Experts of a small language model.
Size: 12 layers, vocabulary 8192.
Experts: 64 experts in each of 11 layers, 48 SwiGLU neurons an expert, 6 picks a token, a softmax router.
Training: a variant of Adam for the experts, 8427 steps.
Below are experts of layer 9 (counted from 0) of a mixture-of-experts language model. Rows are named router (the router's row for the expert), gate (a neuron's input weights, with its number), up (a neuron's input weights, with its number) and show model dimensions 0-159. Each number is 500 + 40 x the weight over its row's rms, rounded and kept within 0 to 999. Numbers have three digits each.
After each expert's rows: "mostly gets" lists some tokens that are sent to it at least half of the time; "gets" lists some tokens that make up at least twice as much of what it gets as of all text. This comes from a sample of Wikipedia text that the model never trained on. Tokens count by the router's weight.

# expert 16
router:453558487523514578500448590526500486469475457556533528490453518491456458463486518467523437537577514517473524474582517496572486465495481478457456492522465456510508505506512531567531546519445458440495468512461526465464527528457485459442514448487471539534521464459475534522493413474451526546557469530562532563497470530473556465586565416515537541491505541516464408457535449504493505523547484540554537497474460521580479568450481458551502500412523449480528492473550404498522538526541476
gate1:483545529509477452453507462501532491483539430443502519480441445484438542516422473537558519477628513472434486506471444450573507404465480507528492499529434455488500501542527555529573478539506445546522525454521568441563519490504570494411493423547422456470541450449462476508500506492493464497514524481566482517479566536446470510482454483388532513492510534539515480484445476541554422552522461479510476498532522517538494538474492519538531484495515531474521544521431561484476522532501486
up1:471518456492518489564433456510442517443459457506492435541531514547509433498488468481468488585483557466523563510478499474499466527530477462493530494528519572556559455468525521460431445563535578492446504543583423505487449567502465517540502512541492538476460539549506545489492502452526542481512477508397456526578510474480472494505523510506498483513516549536508564556566516528454507477416590496464477484500438470461529430571456491467461462559533454519438534522486512478590513438524517
gate2:501458557474513552503478516470552547522503457554556519532525444443482382550501464503552536577471488539488475433561504517554534570476485532578523495484487513522494501547570543510468505495536534477529406542506513498505492484415434485537523526457440509372477460480518494505442508492470497511492511545549480445471532499490543404489387471454427466452501443506392472463472524527528474496499476489481509519513501504526429542488527458473551518503482503460494493537538507504494427519531442
up2:491483524444491488389514431438547539537500487501541490520616475549499493559483469489478513497522463565523483472582520501528554488479453574534583399479502501481511472547521468512445478498522507583501483448489489452455542489473444509484559527485488455474507492455551480483459485547511487524424498508527467438478507444414526516530423486482441530522486490538487484546537488475604415484497569522485508479425511475517507498466504491491592509577523514485443423508497522515473416487519503
mostly gets: " Chevrolet", " Yes", " Racing", " Ford", "sson", " Jr"
gets: " |", ")", ";", "i", "er", "son"

# expert 9
router:458498448516552505539487571543486502528397464522524503516472536439511514492443482458510445545566518560505551521550454461542407481535482462468436559535461467519575575557475601509525524552452457452510533490481550481472492519456489464496463471476466530511450482498479511523490429470463521519542439543523516523523491552526537476577483469544537465519482511528474475438533465554535522562510460482524523425510436482568549529479441462522463455473554489569564488484562455536522580530499474
gate0:509481530533531479480544556565508496553511490505499531538492502457501605470516458452457471598510510518517465510545444503498457531527453441481497536471474472461454511496517493422514545532462510500596521528511495510534496514494583518474496545457492487546445545522492488550512504484500523517514357515491496495469494545586394507432502473540539505536438540551381490527537540429535513578521503502490520506531424445489532493493406527498456438499495494566468485457459463565483532501478523
up0:513506502550505511575539449476533513457471522516563482427501460541499520544513466578536494452529479442429489471563473473489485472499584482499550581501529557543529454429482527523476442457551451478500558441485550513393497440453473494530457515554527536472482459459557516523510420526503486528503562510444550510499450474443495487499460446524551505500389444558566464476475468553509483481527499460513502531442420487523552557461523470494522517506593490453526533513460442505530486458494514
gate1:469513409475550516534533467461523407517507484520471459475420494453483504508530419602575476513527507474575578543468393466529522529587426452505525512447556558560553496516488534500462472499494495491457513487523507530603491455489525566523484546474561504534486518446570462513499521474534524546526517527554481495480521544463465477518486503440506479525510455520489457469426449499537504449499507548410492487439548462524568525493545438495534544464521503538491443497508482455451534482475499
up1:523488519585526529493507471576536580493578438508470488468522550522526498520476476483473468524558548472483399443535514479511549499553470511404494547525477515538540553499509472509524511477504434469571499488478468518504506508537489492482578521449557500523456439492525400566478514475531525496477417501519495452429450514396452507623513479524522503483452444510472491467544500462482488544558511507520436509449480433516512458539499477447452463475608505493552507524485512555479495482555482
mostly gets: " has", " would", " was", " been", " became", " had"
gets: " to", " was", " is", " would", " not", " be"

# expert 22
router:471543472527513563538449525555435430478438446549503502507447562475455451516469540440551440519532519502399533507495419487576439472555465457480422528581470478521552548500488595490544528546457501450519522517467501491493560546460501469502468448485431532518507481454455545530504457444493527547523502541536498535507518552525530383535501453499523527496489485516491462502514468520452501551448478498510521512488458534592523499455503445540458472435570492509495496497518472520508557548571452
gate0:517455514531510469428493518527418500454400484452461522518524454538483425480436485477562542552489486506517549491442473485484513543447560462512493432486467525483492535487646639502534484517582525554443478438439509509495486447457534517565471513494519508502502430496514509480438493517561414468552503518487500534548490473459471487521517556480473521547451463514514503544514489465578463561558522468541466578512471506526561486527507497553480506466520536510461539526537502475476460460535515
up0:515503558466501561481506486601474536488533457538515485517503490472473470563503515513458533483556490514470541483493456492525437508561560531504495547480456436501575475526502539504502484458511549492558490516511504422476368530497475484448554538485598554516479520572369521472449453564447508494478451549489525557520500534547421510556491471498481468514501501537543529519503560491572556513519454507511486395514478524485463488501491532579480462503589490471463514495467480472483520593484489
gate1:508542556582509514492513507500457526521546512536476545440524562486545468420507537493399442485528514509483480605505482431528565512455473444490504564520502516450450485509475453474510459450588511520586511519508477532494482545424538491440538492525503472525417529570500577487450486477539565439496573499468564526505463545522424419486499481413508510487414440484463466503452510435543560460512443505515486493463498484518477473481509576483501472457538478487455534504516520529501523468522475
up1:461484518460506535481469501484524467489499447543547491517466424517512524584525566524531511460510493504534454460483495566513473533514515480527520517465517518532531585514401494525437466522531491454423459568528478493486527474570480482532485544525435548468542488439442465506491488526411465497439505445495468508507554457613602554458551519508488473505562523537495492521520511448486576433457576497513507508506526555563522537503494481579498547580530489571529479466445470452511435494461447
mostly gets: " −", " but", " when", " while", " where", " because"
gets: ",", " and", ";", ".", " with", " but"

# expert 34
router:495529490534525554510426545578417441466454491523524521520458514414446445491480528477528424544540502500427509501517431463515438468536468490510448492524452466498561523509490583514572548518432486450522474540485511486507556547435469479486450482462437521521481468485455542506511467451461520523561476561535531593501493540542552446571533494532505512451458518519473492534495457513476531546491439492512546480498497468572530566467491443559469510430565439539517502475545448501539531557566472
gate1:470459463537540542557444483526455424511442527503560467520503490491527505447510397493652516519456536427528540543514483505515512583509416474463506517473555438500514522496553522522463495466475540505468458573496491462533622474544539556492505487493436452538534471530464481524427538492427503510536534531496503451508531460450494451507506503533428436530442464470502555494502443504526477424485516484492543570448496553482532458516516484491513476507575565455551519528486479515498508471515504
up1:502465419575506443536510432517536504519510472515506497474463474476492468497570575416504497518532463504434430438469526473487533525524464559489495474452549504499473497527510515520551559434475527519467529618472533471502504417518471527571525538517526459506511491541471446507493493500560446422544486389510491515479437424485577516488538522547492445520547506509504499486483513480478387580523515556504563455445532504489470495514558524514527433518432485541524471524518542480563452555485504
gate2:515518441445536430547547446531505501459482505446486497504499486506484527586520508457480527534545544486507549436489550582472490526510502457534465479476557525496495524516460435457401512542488518485397567588465489537495493515522542515440550469521458528557560470554496540505444479468491480441462570460507465529428474513479519430503513498521507539461528469505515523534432575452542583455530474461533464425494466518458514543483556470595500523476474451504442447498444496566471468529495453
up2:523528429448535521551483479492520435505508496513485496453416475475394533518502491475520506555581488557527511443541469418466499514494555452535527464460492494495416504527464488483486482512499512482418521533484480542522511434451566522418510451422527561463494462492526553488530493486494547415485564525481488554418404516561507500540523533576544543518478482501454445482540446555562497493450477495498552515450470513462477567472551491543514544475498470595509462454500513511514479553546463
mostly gets: "),", " while", ".\"\n\n", " While", "\",", ",\""
gets: ",", " and", ".", ".\n\n", "),", " by"

# expert 51
router:449477451530549517530490569572436483528405472513544507504455549461505480486480505455536400548558538541473562467522450491560420469543486485472423544529428454504561558558469579479515560547455479483521509500480564481457506527468486457516462486470455554495495469477479512514466436477483527539517450537543535528531493556531541479584495443544551476510500507509494463428504472562493497542524460482515512425485464523531544533476449478550450465461549483555550481452561481523528576546492481
gate0:490482495489527481556372545509502480490464511475490516512523513584491526536441527556470531457588522462460504479488532477562460531468529576546444514486458471529543471553519460493537561501521541522495497571533554511484464479516552445526538478490519527505508449544467466548450494427451483473499520527445536491451493560527483430537568460478590521517471446485431466451478428504492512556493486477465507518503561546455485450514555396486562610525457530492507489490531441456438503515514543
up0:480430520490497469556388556481504564507488620479460511492612548515449518493507440544520497482499471503515508462447514461491430562514533484526520554518505440556513562506521545476574504546429499538473570503543575516540511507484509440463562561501464530514497535503472473501455523532498461490471564513506465471470510518487419497454586466518519526522518535551507489424423532455512454464500432464428480460544508507480543461485491480479485501512448472476467537510540450503442534414471549
gate1:472466488495494506536409540543546576456559500556460481478575521490504555505562472439424520452545489518489529619442456487525425525498465522471469527503458461511462569482415471509558501458462507470477567506518497524515502605503444426506476474538524498579494472470481462501611419435579520456495452539479499544559514511573495528524529414531499461458442527536513535477504442482511536534526491532510482512547530504507528537479492549486531464517499461526519524488527460482501547487476491
up1:517502519533541491528551451501553502574533484468485467535534523504522506515458502563485549474509585438399507469549485474473543513573433465461512538521532511506512507496477432513509460536503492474518467463540563459472480460579610529502534518493479621505511495440556517492474488476535510477495514397534527516532461541381479486483507496413527513450504463577488453507499496552463488459541509558473515499433474429514498546476488440508485517471523449537472409579524500528516440523524517
mostly gets: " has", " would", " have", " had", " been", " him"
gets: " to", " for", " of", " and", " in", " with"

# expert 35
router:482555451516519556545435564556427470495454486520543520524421513465481443459492501487528502520547527519478543520529473514549491491540510492460463572521472434511556486535469571508529536468479474433551467519502509482469583521460498446459463478513485475530487463510508502475497445495483530553494512576495559578471503562550564452524518480553531570518468565527472499452506469502461487529493410520515537466463469506573536567467441481612451489416539471542489417436546469541560529526512495
gate0:452538567500535494431558461481441526498425511497457527496541489445510520502486561505494586508460534470482420501486479565451554507529545564454493481517406494436539507501513575513560471478531545511516490461515486431546540474480537475440486538487516490537577478562557454526506498469436506529500465542521473487457512509532481421507484526528493489358434540479565553567528455485460497511485483528476439497448501515439472511469523526495410475502514520518537492486483511536484427522588566
up0:380481485546553559543523503516470510474483536495521558503403522481524564447544518491496520472457545434542506557476554517535554477494492518394517501555528535506523555511450530486454554486527544520514516509472518479518499526512515519510462437496479483501553511530467408501483496509422490516523486521497477502393522527471554469523496476534463482463499520474496500545507380473543508506514450461515487519481543580539496511501575476522506396448593526491529485409522507520487405473527580
gate1:522468528489508521468499471500550476453492479456538519500523436548500448495513478513570513516524424578528501558561525480506475491532546407519485549428552419531502537546524476468544478447435476503451578495549554523496497383487503462471517495505503480435443473493519528547554449538481557513493472428492577551496529506548510460483513532494503534548556507502485507492478451557533428459454490516548504505502560423490449514496557514464543439520514564559461448461521556455478601461516554
up1:489504477476437497501490429484516459419493525491540539546497510481454470417475410470459520506473463538550502556554475512452527506607539537567504517534507455480428558527528517525521494472433542508452587567483418559509580440447523523539504476468418502530502509472471451503535541517464477483507523528473500496493504478519521486498503502546501487588491447521478512490512421562490501444485532545533515493548501441453474450502589494524547488566450512545449485510531523494524629508558498
mostly gets: "On", "born", " born", " Died", " died", " until"
gets: " (", "born", " on", " his", " in", " born"

# expert 7
router:435509509521525544508414530498402424503460457509509555527494526473485498494464486502536497564553490521463509493546485547544491475475451472474467526537455470543554554578495581510523526479462460456557498528448527514483559557442505454459505437502486490541496455489474519447504461468503540516526498567531527570472508526561558423520557481534528505462463553529496490496496449527453503573528461516546562445460423489589496512437493477544422527483504455505538484393523501486569525583513461
gate0:485483481467439461568492567545438459583509470506573534484564498462504484503547541519544398553498464493490526469499556465466490504525435466494539449470519478460542524540474507466530544476434524519530520482495497521519458462425554513537543575495487489461548528574521511500492500516512526435448515497465494512543487566534546544491446493492470388520569480511573557460480399480464520442550491491423522508489461514498486481440436496535468547516481446514500506407451434455494504447466450
up0:447477485521467487569504508487538536454470516515505526463518471560553512431601576564503448584444476452447536482525532500498553492446561526450423462539488546469478486517522487483514510536469520512484520460479488519453426506473498487469501453476541475483539475542520479488566499533510455500532523490477410564468492530547453496528499498472450487452490621501568431535502545530454502459421493548461517497542540598519518477508434468513560486450609470521480520426501500503560458461487496
gate1:428531519533484471501509497493441459523515484510486514448535471560482461569554514515433483539526497488439507518500471480481481547498409489407476539459547475458535430506518491481383567554447484526547519441505563505533503514542427500521482465542518513536536468531432525530503485519575524552517500553529524563507510476505512503546546549417523530554530568471398485529421502532530523533541473516532536533493484492451484541442444443503471481512482369506529464464500470563525507449500478
up1:490491491473498504448487476483502501532556552518462400416543503505525411481558516495484480467469456478471507475467414502474536593471460481483537459458548461494541538486575535492461538493531609512490537476457462545517566446547514548504409564504507486546544562508472486487512526500514498529525512511501507558505534498606515536482519523444487457564511485499544485523499475526516499479431558435559543533499466477555574443458513553466524472492389423560510523454511471464505505540515454
mostly gets: " until", " ==\n\n", ".\n\n", "″N", "===\n\n", " ===\n"
gets: "|", "-", " |\n", " in", ":", ".\n\n"